config = dict(
    n_layer=8,
    d_shared_expert=0,
    activation='swiglu',
    moe_layers=[0, 2, 4, 6],
    norm_eps=1e-05,
    grad_clip=2.0,
)
Below are experts of layer 4 (counted from 0) of a mixture-of-experts language model. Rows are named router (the router's row for the expert), gate (a neuron's input weights, with its number), up (a neuron's input weights, with its number), down (a neuron's output weights, with its number) and show model dimensions 160-199. Each number is 128 + 32 x the weight over its row's rms, rounded and kept within 0 to 255. Numbers have three digits each.
After each expert's rows: "mostly gets" lists some tokens that are sent to it at least half of the time. This comes from a sample of Wikipedia text that the model never trained on.

# expert 91
router:099126099190191104075151074093136064138099115090161151104175147177092149157142177090085084116170062162121125157132143085
gate0:132115071121161131148131115107116119145122071138143070178129110180147105130173153110170160179145055083143127150170096075
up0:170085096192155185130140043115139159156117134105164110131108094121163155135147089147099129162138148130088115122109119118
down0:124139146160089123168087133107156110170125145156143141117112126168114126170135148118164090137217129097068070165119120127
gate1:175088116117168073101131170071113144121138084169126177141152169111124105084129128146164100101089156155124121119157108071
up1:151111116133125161113125137140163188136117101082126131172114143096100089144140103056071171077096068226069121117145141094
down1:096144167138164164129107083119124169056144146127105086146146117148107103129092140127137138162153082135096072108133145191
gate2:113117146199155112123094109145175118103131118131146185130144070122081156141138115095102101122124138165105143150152144201
up2:095117180157116156114105128144160140137164133144100155148152109189141131162114115058165143135152090144195116148152139083
down2:169125113119084185167171107091159115203112077092090133167142067101109114101156137122049160152151156131124104177117160141
gate3:150094121121138064129155138125164146108110152116093113123212162151135113142109118134166149106083069080138159130074142150
up3:160088141153134138135124063144118153170094100205130108084108157111079126180117129121094109129113118139112159135114128109
down3:137091122093156147110102148109115136167175143095119124126097077092079127122152128072036127170126126149117128090165085155
gate4:132111113164120132173104138176134092189117140150157119097072093197121122140177135109175158121110104158141125099108170147
up4:147166132094149133028117109079110138100144114117124076116146137066133154174095100122088138128111167122139117161105147108
down4:141128131147114147183107199102078074120094162150101110153106064119084120152126096123111045107154019088136094150141124169
mostly gets: " during", " when", " after", " before", " where", "In"

# expert 96
router:112174141158116176093079118160078156114176142096162150091131134175140115117176168166086072142125133082048105071103143162
gate0:090178133162132077129112114141108126179143096120193172152134092154126125103150155116108126134126126107127155129139125061
up0:100200201090157067163107137147152111159119081116145100103146142088095133137063118146100102092132202109149159074166146151
down0:097049129126125136111142156126135172147161108093137119147121143102112103153135142140066066115137093149139081103078125148
gate1:151126131141129102153121143115073142116122115203141175127146167124148170162150148103137157165144119197088101085118132106
up1:083133117121092146096091096195083088125131131060118117137097086137141134153099074143085075101093151181118154122157144103
down1:070080086103133157151096094114065091100214156116025070113171083100120114103117099125156182119137101131122118212207104081
gate2:159077152103093075140115112140107139107141181055120135136122102196140132180115130163129151173170100146081128094167130090
up2:083163118107153159101112083128154144120114125140148154076103057130149164112188150159128126149169126114198119151157164108
down2:136136133143093117129136164189145123160127169134113130154152170115085129136044131081105145088066114065128148120187133171
gate3:116126171198129173151118134130157203184123135094112107105113155207117100105087097055119114147101150065115136133113146127
up3:141149107102118094180114113085139165085133117169091137118160192146134120129167160134153088132154157147159205149137129083
down3:133125119074073090171103125126139108102113141061188203118133143102155098134145134144151118153116157142068100085147058159
gate4:161143179081210124107130128100173169073090079098142110173123096086151147158087097100106149141132099080066123108167173100
up4:107174078100160076139100130168127085094204074098087121089153082158141082096178127172141159113157089118138205205105150178
down4:159117145162159139126081182206112136119111176117191132146140104117081111140082093118126119112178151127197144102150126111
mostly gets: "ect", "act", " act", "ident", "lect", "pt"

# expert 105
router:147121189129149052138067164115125124132139086160094108156090110145150099193126129190094169109130131060107084175096157114
gate0:116128116139095145120130156132129124185180151106133123144115094145070116045134094110134108087065140182099200125171100113
up0:182141118182134111148122106074110104121145143155148088041139133140087061130084135186166176153081179161174124137127098097
down0:129071131098161170088112127113169156142114080123183089139161131111146110134108118190090111134091134057111145120154095112
gate1:141073136143170124156128121132109086144122103124106118140154111092165107159107192128136083155097072143075145148082112178
up1:164103120104173143122071088115082170163097127132165101114137155104142107084146227096126088155118061156065130120140137085
down1:141158150112141157158153126086101136108079035097137129127137187117126087108152157116105106142181086143117174149139172113
gate2:100103113142100103136078157156126124150112136155108122149096145080144152076166153161152095139089102165176130095142174198
up2:116106134094099131119132120181126138117074140118117111167135083130095168179152159080109105119168154146207116111145130108
down2:164144149134086080118187082139101126136082139170057078097181139186114121165146157081078116144159158147156085134057119167
gate3:144090144150174102172075128095091108146097210115157066154142122120139115097139119100100118199087125084156124072140123125
up3:148108101122085130105114110048127151112155136151150194074199145104070107170079144113139123164128110092142143180128118129
down3:119117157161094111145149117172083117154095116152124085138166150194115143134097141139094091115110163109156116147138091116
gate4:114066119127138143120098126100175119116124132092128123132138127052125139141172182128107119119110109135147151164117148138
up4:168142099151086150075134112141135190057102106154151140103135130148061064104129138182129157129099165129167138191130141134
down4:149129134096184115149120203139165088138163117130095131108066130081116144131097141096129163129143075172129169129156122168
mostly gets: " 2", " 3", " 4", " 22", " 1", " 0"

# expert 89
router:114117153124085151212150141122103206115167147136118141077106153137141143099165123110130100105100125145106114089096156183
gate0:103168096165118118097134120138146132076141090137156118183116135117140158085099122122121196138118166138112177139099137057
up0:085084117149183143094155174107106147179112134178107143079110142134113067176168144135125105113109155112158061168203101188
down0:069073049112121133132103112174173134175145162092176107155140207102128116181126149095143113110130127158168162165133132137
gate1:096109094090146101113125128146144102069148111136136073133112148128155177173156155135167139173082128171155104156146107128
up1:096104073090112105111131116168148084157140148077109106162164108152112097155150173125083175137160189192190132160111117151
down1:142120110161123099162162150166113138133090100111084111159146147125090136116127175094121152151123101127138118203166128116
gate2:114094158133129110119177126138122129097162099139135062147127154119149098173163153125131117096124148172105124160144088145
up2:058204154124074102150087097095128123168086115113133122136093102120118166098100120172133089164080118140152125129097169122
down2:145183104115148137149086135165141114152139174091122160165133141104132133187042116092106091143140159134153125183117111124
gate3:098124058170176117156099160129215151059142124117118121136151136148140161157148131145129126178105132171136111088103102130
up3:140168114140146132118137160123166115126081119090108082114083152192124103155149145122121043167175133152076168111076086122
down3:164177145138156115137175142167110173109170119149152105117079183120120139081162115176121098178096153091151170143089096112
gate4:139152117150109146117153068091144142103109070177119055153141158076126136158073153094175110132153145166086141097096139107
up4:090129150106122106115142148144117160115115112087128159144130164121078120079131157165072128115162124079139135165113133108
down4:166155114172114169157164140124128100170087099157042171106077146165140117146132137140148121165109144120161115129170122087
mostly gets: "ig", " major", " est", "ator", " star", "est"

# expert 65
router:109124091129138079093171147111142122076169196118090147167125176194105151157119099179111109104154090125109131124140111119
gate0:122166108130131084201171149132159175073163090140147148138155114108093144153097128119137144193135091168156103094065151083
up0:109122142140109151125094136149083083204124102127144133100162127192116122139123110120158117136099125106105195048159183161
down0:158133088140138190160100185190122167138108134143127181133161086145109218150146142153149116188066093091175134162138149180
gate1:125127100130184162144132140094155122096126115133132097100105098123133142083147104128136144099131140213151144162124157135
up1:096144168159181116188166130168161145100167118141097179011158102108137104137144133132155158147157136173176153101124126150
down1:172092168092151112177090166144090131131115189127120142105107150125144121144132202057078102133152116145145099170125164121
gate2:098163166141095142156102150136096175096108086148151118175138139164125126098133146106113127167176143151118127219056118145
up2:171102182073151127109115157135101164174136174141142141155075141116121125111150079131142148169184158142163151141117132198
down2:166132154149164117059201006160098114112083193126120122119077120130102164116198141129136179223214082172172118092160124144
gate3:079123127111136138055113112068085104084099095122097145169142161091152114075205105154099114066132048100116098087152063109
up3:143138114101141111143165138123108153155188195172080109090124128137071118120145111093140102152168124122105214129090146140
down3:168133064173118150078207187170114102157168074103126058064135094143107133130107107109114168135192168135108073145077188162
gate4:099128134141153170085143077161132107056151154093156128114126116134130118107130129152134169126119133151134124142124146126
up4:088138159140144142034121131087069153113145117102086069113161118117118160149147151107147207157202080180088125192135136147
down4:071108087155119132103174147139111124106159104145129089100173154094080166156058114124103068114161086139155152106163159090
mostly gets: "=", " Binomial", "|", " Sir", "The", "John"

# expert 71
router:138163166153090158135110170073102082108174069125142088165091074134095093185118120133122157126136148129090081173092180062
gate0:189087148140101019126113135135092122182126109053096132113082105096196098132137161138172149180119159136134134136177123132
up0:163000145122132075117126184110100106196140133097072121141140103171126119104066111167111131138126215140147130147132151115
down0:178108120171185048134125229108083147128155065156149118088073100140105140140140171095136177125171133107130117165123173100
gate1:111075126154129139136121152120150107147109117197108058141142179165143191146110161156152110122077152139102151120137154093
up1:118156092102133139110067139128128074110130151092155169107112109098121114115101138184105156162165113189156081120148118145
down1:195138146150116141138146082129161032152133137139090156152112188133128114153082153079182138148123116127212139151175097130
gate2:131164156128138130081072118148045097112163100134196100166106120132111124179123130156154212152105148131127172110143081129
up2:096106121125071151117113139112137088099143161177157129148114131137054171125150146106124154152160128145164177119099100106
down2:102152168119127100189171125125120124145143176125175129147146135141108161126162166174184068105109137077089095105106117178
gate3:130145147171105119109114096161100154125173191179147143105074171120080119122129155159141183131060155157090155091145076158
up3:129177153141118148130102110165125137077132123132093146133093100104180097094164194159204102157148125091108234076133089099
down3:129145108131112143168095182065128152073108156089124136184130078111168191115129145139127127091211138164108154138155130129
gate4:182107149129145139073142099043140155163172204157138082115110154135163139154091137122136146101102123115164122120144149120
up4:181108158119135213149110104072141128148149124159131089143159123151145117147089109127183125186181123084097147225130172083
down4:107052137168102071134154115133157118080138136119139141120110117195118075145112073109164089138106156066174120097081128085
mostly gets: " 49", " 7", " 4", " 6", " six", " seven"

# expert 118
router:133145087135124163135128134109116097139141150115110095098129164133102110137130152127139087107117089119146111150153095191
gate0:104084210096167167108115079202094127116121154154173104146148182132126174074145062165113063086122143115139146101144115103
up0:071110076074141147158106119118113102140119103138121108190166099136127150177103136087146178087116168157115083182140128133
down0:117131070123136185140148121124132105154118111172084135081133175161127149126190145085045106172096137189163161089136162230
gate1:156145122069132152142130080123118130126142184168115126137134124120086152125172102079175068085094169136116105123120100107
up1:123074087159177132167138099086111142198147158195143120147138142132103114114192153173164156155111149196085137153118080125
down1:089120100205185110157206109121122110179135082156111079120099126135071103064102092145125104156143091153114118106115199120
gate2:108164171085131117144110095101104156150107178127170112180098132087078154075157134147141123184085129027119124128160067104
up2:168118158102115118144132097121169174101127124065120146096135148082130126122119145154142096136125087138214100111117085148
down2:177137127142161098134110126133155059101188129090062115132095059112110169131081118155095125131129155173104091153041111122
gate3:117158132102129111051128181167095128124097133110137131128205102078117127104140079117120098184147122114165151123160133122
up3:089091088093130143113151131113104153145159098167171125116143068128138118167091136084176130071133147106146191127043161092
down3:119086142111110085066038112102147150125136127138103089116103109134173137138118155121182148124114076134084128127101172143
gate4:155164113111136102136111113107181107119106104117171128108136098102154062103086159104142124128088139102161157076103078148
up4:130102115106115122141066152078185147116122187122095125117093111087095107079134122148117137098089117119198150167124082158
down4:160118113138164093170192148206053182120122116152108126139133121147153113140108096216119089160067093153130138162097135158
mostly gets: " Phylum", "″", " Clade", " Genus", "ropoda", "idae"

# expert 109
router:137190198141103178114102104149135178156125145169129127076162103139128153167137201109125110087149116153065125098085109109
gate0:105082193099056131133111114115163132124152136088094099120144109193094144100119113110072101130178132151075196126106158109
up0:126108168175074136126110102150161127144064136138156075177124139117102136124151146127066133130159227126104155140112199081
down0:208079159132092100113123195151122126136131136138123153121113206085129142116140183120125132132149110080093118078147160046
gate1:144174135054123141142185118145178107178108094091149144102145145121098116090115111058110119109104142126129070104072189086
up1:122148124204177065090135101101133108118176144090105095199041088164148139093123156157134172156163094190148180099137131215
down1:144121140115132176124120181100129124131063127079126130108131140094067128112088112089156128147161044142151129092135110106
gate2:099115102120124132162128096081122124091166133152121103080143153124159147102166139076095133086188119105179132145103125129
up2:125096093127179164098143105163129154130150126130141119107092092153149120099095134132131133074098123136185096116179182147
down2:102181123161148123065096131160136129167121135189051140092115102195158121126137104168172090088104126155188099105104137157
gate3:106149128117105169079097149066124154107125174158100132139137142137132125187118095048098117157159112136154088125125069089
up3:066127121100132121079125133099181175107101143165131173116144101070075140122153133109158115116147074143122195175115151128
down3:213055149132162057099158135127113169078130111098132141138082115136193141148132162158129111100142120189195126144106125187
gate4:225154108122096166151098103123125136114087164077082118174161092097128079139153151116127128125105127124074147135113129131
up4:072079090120129156146100161150040157113072151097168104097114113101145142092099109157144107123102121162129147174145145159
down4:135056147162191077173089151157132169146133134091104137157153158076123114104170108101102160125134211133088139110126168122
mostly gets: " f", " all", "if", "f", " def", " off"

# expert 33
router:139082124158176100108207148140104140148101135139124118069177127150132123156080137103133106136119099160133125133137095150
gate0:125179159086154129138086109167111117151167139043114052037139113162086113137162101101126074096130135077115132115187145115
up0:072123168128152167091115179148110140122126125178084150159076088165151081142146152185163178172128136062116087117154133138
down0:140100163156114116092130180157142097100143107128109157087169175127160150114122182143148035085041209097146131115120185111
gate1:129125147136103176131110111132140169122217134073120131120118102136134131120108099124140123127117140103070124181045124101
up1:175117139116135079133088089139092163143155117117132102133121098163128127171123092110112153097115123171143158134120082133
down1:123179090185154107165095156151131120146145201113162144163139113117138143124131168147194125139108121119109144107141110146
gate2:141159142170132172175106107162124125090124131075136136166133147117106122141138116147088113117198179156133148124128121046
up2:177122095092174115110163145117155129111109130139120158103109107074169145153089169168200103103089108097124138088115156141
down2:115130119157151103071107150196128145105130205158157136097184126121139154140110147150129144073100177101125132109108185180
gate3:145117107148094197108114149106179110152123149064153163098089083142062133068099152096042073072076103184116136132102089109
up3:152088118169154143100107146173101102129182100113140078124133196144134120113140156202071106075140125152155191111109121118
down3:120110146161111084093103190149138111182145114150003109150137176117142049151098126149110125139189146104104110156168094108
gate4:106096182126118047098167078170119077099102130171145068114121140174136186102120173069125138090197122130129144171108153080
up4:153127094148097145111210131105186095184089112116099115147118082146105121167059106058160036137172136160151101209096107151
down4:106148090115128157172069061085141074161136093128105155137104062084133098161139062183120078147137127139142076137041087164
mostly gets: " during", " for", " of", " between", " During", " against"

# expert 48
router:090091154136101100170086171077130046096108176146149103118155145142101121121118084145090146090106103132142108136191175109
gate0:191110176174117122138156147159081170150128062150072099138126144115058106121145119176108077151116133128124114130113131153
up0:106076123148134152080106161098135106110144176131168153141136147127117122107151126144185095109079121088107118075061129092
down0:072160161128101161117117150172153138110186180165093135144120104022130180175113155128165173151130173113078119183145138172
gate1:131120146162090160154117111126085107132146162161135117196118118138141124103211125177140117060127092110113166108104148110
up1:143154137173100163148113098140134131130172173167132134080177193130109144154111155132124162169148155182129159126116115096
down1:138148131121168100132134146137087121149136129211095102142153123126094155143160122109132102149109139149170120156066151136
gate2:090153113123097180138078163130139130139078155088097117183115122128129173089134102141151156173131157128118118109154111068
up2:094140096117100122142181175136140146154090129126114077148156105146171128111099114127141136141106152147203104073138080086
down2:095131123093081152139146187125182160148116146150139140150114089177156167070153123129102095098171141188130184145163149205
gate3:146194140159156129099072103115126125119120174151079104116103153149083191080217172125121098119158100107125109130116101102
up3:142082091064159124137127138079102121087123137084137145094148154110096055165095138134112136106110114163070167086102113186
down3:102143143083152145099117112153083142124150140141137133152097132176186155096138154110160186095166124076141170129103096084
gate4:143089067124076124169089169069094091109143167100064193144133144145131118160104134072145121154036098146177105140129095114
up4:111120143117138139173193089130103138122214140109124129039162128143142123133136118122095187200090081146096140255090131166
down4:065151133108181127194136143107130076135127090077092169128155086144076140146150129171117108090153121136116151106109108111
mostly gets: " ;", ");", " may", " could", " Succeeded", " should"

# expert 108
router:133189114169094158177112065099094141137098121163126157096098101118147180126139121112178160104136063143104201105107112130
gate0:128192138100174155130153152153065160184083098133154129174172116169140104089079149113135101135132166135106140165104146097
up0:121139115137136158125110145130135127134187127162122130157178146165106130085071165132108103150121223110117164139126083146
down0:129147149163084106151093089159183163128137129086148179088149129196087130142072120162133144107086171140135122118138137155
gate1:081092134122134160148102155063068098143138188121162108116102086098105177098099142145108130102134146143171171145187072083
up1:122126168132069142140167133128121148119152172158121135119116111141196143155130167135105135087092127227152166176165144146
down1:161092179148162132115131103179097110149129121211082083092134147147151156170126134160189094155138120128145140096211162122
gate2:100179140141129122156074025119116079142160035108157153136147137166157174080111119141085096142130123133162207128127140170
up2:155167144140168140131138162093176096093085192082136125105101154157112154111170096097110117133173130090201200108183157175
down2:152206090143104123130075124130155165137103139190108157157122122144142082162159135131162073161127178181138122194192115125
gate3:130168115202082128091122123119174150140060141143146114136129129108117140110135216142134130127102114122119107110145128230
up3:131064087099089090165150128113157134046105080173169070132175138131137122156105139089094116142154106103188193113128159129
down3:120169076145157124183135131117118162173155114100121138138162089066150151138191141126152114124174126117096149139132128115
gate4:116144181143093122122166078105085089156113143148122121092122076163112124118185136095128101182134127104126121124148104189
up4:118090118179130163131130191134129111102084124138113146156144157172180102143129166147149140063134072109163147152084085115
down4:110109123133208114118070108119181141149125112066118088096107138181217142141113158190127153118148132083160131128166134158
mostly gets: " opp", " disc", " recogn", " sugg", " crit", " compet"

# expert 111
router:141117128179114151191140158093054137092146131163107127111155115081093141105150134157101144144121144105158159152181200080
gate0:126073139111163109135214134165144155124135120152103139146133149144097137065140151146107105091163101091114161095124168100
up0:145152147152113168112108148147126135115081165099163138154155121196160149137167172125148148097122213147126170208163097195
down0:185205154104119102110121111102073136116161111079124112151090108164116213123129141177152087121152166122132105139122085144
gate1:194116145101105134110105120141147092072140148111130114145142142068106131094128176171136129163162124105145145133099102120
up1:086104109131090105106123105112157110099084122106050187097132134098099110105148084198095184150099149210125097177122093124
down1:112147147187113146163123146125139029167133154098130067166153147176137114114148158136097162064156170185087162130122133149
gate2:145175182173161137162138161205110057158172138092156153103142105122157106128139154101108128146144162138152094104116127107
up2:143129160161121138064079082088131081129137137195101148115153116164176087148205161156114204154183128141207129120087138113
down2:149076119085116093102152199212131127160193141104092114115155193130150089100148124134095104169106133142119114125128087083
gate3:126102119100107102131137099118153141137186123175034136144137114093128113164112175077092105136065144128136123146180099092
up3:151088172145148086106066105168139169142135154107126098106108112103110087098059096098114132131137159172101180092147110148
down3:060158105177165122099144091090124152111099119099135098105151090149070118108156122092093112168151166112137091065091088137
gate4:114144173123127154120126118120174123186119138106147113150077109100159154079175135119083103113083158158148140123164106153
up4:126151173145166168208107130167203114167102108057173112115080130111176163062123187082161111095129162132088146169115169104
down4:082102172101134115135091099144115132148133104120072180103141125189147089132172111143153127081165123173139103129144092185
mostly gets: " pro", "pro", " impro", " pre", "clus", " pain"

# expert 122
router:092190190138136154141131137127116174115173143075141217079159124127156119043139165133115074089078103075117122131083119146
gate0:110133157187153163125134161161127087099156171112066152114104146078136156154095129077155122158141154120138095140116116069
up0:148132185142146104151172148133100128121145155070082119112163138154123086178133109132169135128160193105119107120131188152
down0:143132168132129171111132118100082129192165116121071137120149133084162123105133117156054122136170149137114154129167054156
gate1:133089157153150108188138090117117152139100112177078120141158170127166125127165200150105100156153132162084118104146142073
up1:110109073104157106150069156125125177148185113128162092079102173171150096081153103187146093156155151225123077134193093113
down1:096143131170152128121144132176098136127100091143124072120109121146173131149122095073119131158114082141173160182106107085
gate2:152104162077121134145136124117087093072154101120143106097158073105148116152122086132160148134133159196119090095143102093
up2:151192101130082149081122135145106136110148084098092080184137180142157106142124105133137125067125167115232136182123134151
down2:132123126096124110145118124102087151124123080195116091163181090080083110116083158169173153145140097147131128150148155171
gate3:107101084130110080106146140125136121082107175139122143095117101110098116097158191180099144124138133104098160182165134112
up3:194155133163107096110145089088131123082138157107053115108155136114102134134115141153087134092183109132104205087083071112
down3:133126169065091097076130191147080138177142178116113170150131111169158101059128093130086152071159168119167099165130166137
gate4:168052083165125098105102113152125115143156153154138107141134137105115160085157146072144126110139077108145135107149135089
up4:112122139110204120189140135162113156086180150099169121086122087133111126120098173116171107168081160134102134178080124131
down4:154230108157141134128162095100121135100085136202156109112099111148086132115155121147075080129123095085158199083103098142
mostly gets: " most", " different", " much", " similar", "part", " great"

# expert 30
router:139092122112154110117182068137155085177064109071170120111137177117102150106172158120125122129147101122155099075160104089
gate0:054101159147154147126108088108100106067066125133126179161145066203126196086099112132077072123130156136143136134125135123
up0:099139080169070137138130160122100153179173139136138052129125169180164066148135141116101136131103176123103083129207117157
down0:063130117124102187175085116129171142103108145067114066211126154156110140145180100156168144079175117174180091095131097124
gate1:160156065136118118116097160112095093157135161135066132169171076074188116147113146094096155107181123172128146116177137107
up1:155167121160150128151170164146131129129144135097133146119131155101101121184138186119051113175163060192130114141082086138
down1:170127172099135121132096103132128158141118142110134124137156108129095070159166143177132081130140131115114159146145167191
gate2:136168165061112158131155185128089076089095123117098152087120119130132129129133128131136181088134133057167159115126116146
up2:129162162134119135130112138154095109136114079130155130126120144171139113207163131210101171114102116146209085131132077176
down2:151123189084163114154133174112069064057145097115191097097138100115087115099099129167158146124150115120163112177123196155
gate3:133119169193169194143122108187106172182108132049106104101096096087178095116178081101119068151072104129117158108118108141
up3:127118140122102153136145100047196188059123106118145159168135141117125164090147139139077160102153070129141157120107098124
down3:174075097136110155118144063101099077087112159151116100115113102149084152134155110068129132192185155105072121092074134097
gate4:121123144137073088100138116125187154108112167079152110120159135079080166111133123090129103131110164110116089151102109103
up4:159131129080095091164132154084110118148157085103140075106142106121132147148180102158146128205131166200089181152126120102
down4:103066170150163145132152160231078169143127132155174123161204114074130150147135142192150124118137113183126144117086106148
mostly gets: " become", " became", " As", " as", "sky", "As"

# expert 52
router:191156153139115119139110147119114099104137084118139102103093087153097097234080150158091173161136115113055071171121168111
gate0:141193133204152145104141159099061113105108147144088146094115165065151144143136145156152101102103162105136194142145124113
up0:072106047131108143142112073073078145167116106112149149157124146090131107093135085164111171101079228150104132139129152135
down0:142131137140130111126100128061136159158148148192139106144156126054084153132117126172149157148126117115125139174120095141
gate1:103142121170183156222146135128115132189126102148070106132098086064167082118143134073135142092137070103109158106109141064
up1:142120132110140128169069176111099100155082122120170134173075128079173154152157097117120140111111151191097146164134181160
down1:087086074141147152143131090094107197156127083211120155151123155149167125118176176062077169106154121140041179157142101106
gate2:100078121112173114180178105147131160085082141114126113102113150166157176099130128100113105195085183085121124117139062095
up2:071186166107158128095108110127128135207157164123078057148153131130110110111111114100105136086189083110164164134120075141
down2:073128129080084099137138083164075117125165153115135136126165121125147145078150154085152170150140138194157183108191159148
gate3:145113132161164100115170097141140102159141097160149174135131170142101094100110121129116126131133104158099140141109179144
up3:112109115177175120099127148177157096099050119105083107148151177087160226115128119147192122141134175104081232169109078116
down3:136141174165166112093186189124171109138108108128138124112184161090140047107082174106121171160134124072201161095112116078
gate4:092120157106197067092167123129119205151135138090111127137190174156108144108122131073135090088120111099165105108113087069
up4:161079110123147098122198125124151105130151107165080076235156087190120148109118115129159161108107125070154089226153137123
down4:167175102107140134124131166104176114153135137132138144105098077111094101106071077165152137149102087155084059109105186130
mostly gets: " two", " many", " several", " one", " four", " three"

# expert 8
router:105175130171177126128128118138121127161117141084147109089184106172107173152110147101128099132089088126186145151126104129
gate0:164183110172111162115085119143074144118112110118106138094116130138133091156179119135104154145147062107118130093126138145
up0:122097138122050097113165117159154129103126148132168136123068148122103157104128126119180120110089174190133115153145103146
down0:099099153097122095116135180115071121076114100107130186111087142078082116152125106112103135065095124080104124130137119075
gate1:116192173160064147099069167141118089213119208161142137092109111187152219136140162130150090110086105166149090149106149132
up1:206121155156136142085137115096152130179149051122133114124150171057134187111138090155142141102072151215097118122168162068
down1:082111087120168143116153109129114145175076172080167087155139190108145093100123156098179143181084194174150117132159144107
gate2:159142128080154059111157119158096166119112125123139108121122150134129126188088172093053148145115123147058091163087114113
up2:101113155121109094094077190149129152140124096165029142110106123131139126099108131183121167107086138123084074143121124176
down2:059139156102154141090109128176063085146110125090136108107116161094125108161031167067183155158104100120106104168156133103
gate3:149125092172124184145117072123139111107115093136137113165124162093076168189138145147184140165092144071127177118117144116
up3:134096105140045127193150132138092027129145128113120090106154066081153105184105134141112170127082125173121196145120125153
down3:121137187137162187101147132146132145124196171095144177162118118115086068108148137130108085118113100182107190082126106113
gate4:132151160136119114130154127150094125180110099122134102171109105061124161181156141178093080105092217085073106052155146101
up4:176152140136181126132161128113143186127151136151115161142104077080110119119147173158161100099143167105139132135147107125
down4:139105101135201197145185083126159170123155178171176104117095155059125145126173194109145175070142087119227140127123134130
mostly gets: " during", " between", " under", " on", " for", " through"

# expert 94
router:130097147142129070152131185109157158126102074137054074153067080167132054189071148202136159107110150120157107189123125156
gate0:106102107060170136029132111141147063096127145135115161166162111111117122154151111137158094156131133081203187077151153179
up0:119161201069110122165172071128114103094140099114095139139120101160169097163120068123189193104160226178121184104149171088
down0:094094106103109110126131170098141152113100166096158154138109122139129159206149126084171153096153067129098081118128048135
gate1:174143129100194114116190158155153080137138123051104140187165134134145158166130166147126091093103087169120144151167125151
up1:119137127144113135098093006139130144172114079107147132128184137128195074093140159126163129147123148144128139122132112091
down1:065136168148127146116103047181163129082119143163200122121089131167110128188163138144157178147101115134088135157104177114
gate2:076125104129110092139117109147132142128184135146113114103085134095194112137153223116085179132143119122039063129072078145
up2:069103130057157114181161131206130101087074188085136189113111177154170150102147155109096151168124200114222093145067090118
down2:119166126097137107129141122152167135108165112132129060174152150077162149090189185088126138129134135139139108089068098107
gate3:093146020176143130081115211123178172117161080147179123145179088142215103140139160152138178174211183168109102130154103147
up3:123124183139116120084113132093098121133134126140144115147113097151146084118118104171097087132122103113118165154110130134
down3:124107137123134068075158127141120099143112128115069096080146112072155142113129148111181100155138108146135155069154165142
gate4:077175076185134102136125161114134159119122137102108131137072177133167134094154157144119129138093106124112151099137099138
up4:120125140141183118138112138071155040162110107122135197125125133067165097112098139141107112123082160188073138154152146127
down4:141133130147084141073141076109128196140153112185096175152199158130092165127114129120136114112155173096163141124122083137
mostly gets: " II", "\"", "\")", "”", " III", "!"

# expert 113
router:094109100178101192143162097156091117085142168150077154110126133114142119108112157132088137121156088156135163175140157137
gate0:132112172174133103101167078097120139100077137188128192130132140095136143173128126077118075124165135107131131143122098186
up0:175144156167152131174116154159162106146118166113121110127128095134137130111158090127166166112073139099157121143130116135
down0:116112121082145164158132115087146109175087139175063168071109134080121159113116077121124103106086092144170061054093101140
gate1:123094087122113166137179124147121148105159133136118210184178202112117143133118045097134159128147139111104113143113145133
up1:113144064103151132128093098102111121140091060095054068122144128125184131144105090104091110108101116189120166102146145153
down1:134162136160157100139161081160133134093166116071153069112138139096177183193084078160121090152129133082149169155121141175
gate2:127152163091123084162175093163164168137081141170157117116099126039115161145145123149134141133156129067115145136137130096
up2:116098127124132118118093120145119156122123170129098030087097129094164134108084174142142156147153148173174128103126171184
down2:127086165152091129144189073127092076113120130072173152067173205168116144174149133118144167124135133204161155131158158163
gate3:190124040151171100127075147160125100146186193137132124136219143162162151176102157162130113152141132075129102116138134183
up3:105085067142202129109106121177113132136123128157075068167100187161109138132158191119168121164206112095130233107109139093
down3:097134109120179100116144104080132159123220118115120121094183147146146103143124053119128112100123144101130143190128063144
gate4:111150081146110083169097151135070127100152187130101111073121101116184119119092061151095129124126121121210143135117176063
up4:116119130143126159106154091157138101093131121140160132119153107134162169149116109128166108179117091239120129182135141100
down4:091118081110094150165129150077078099109113179150090130169137086149145157102148167080137157071133144126176106097184173083
mostly gets: " plan", " lim", " dam", " coup", "rol", " gener"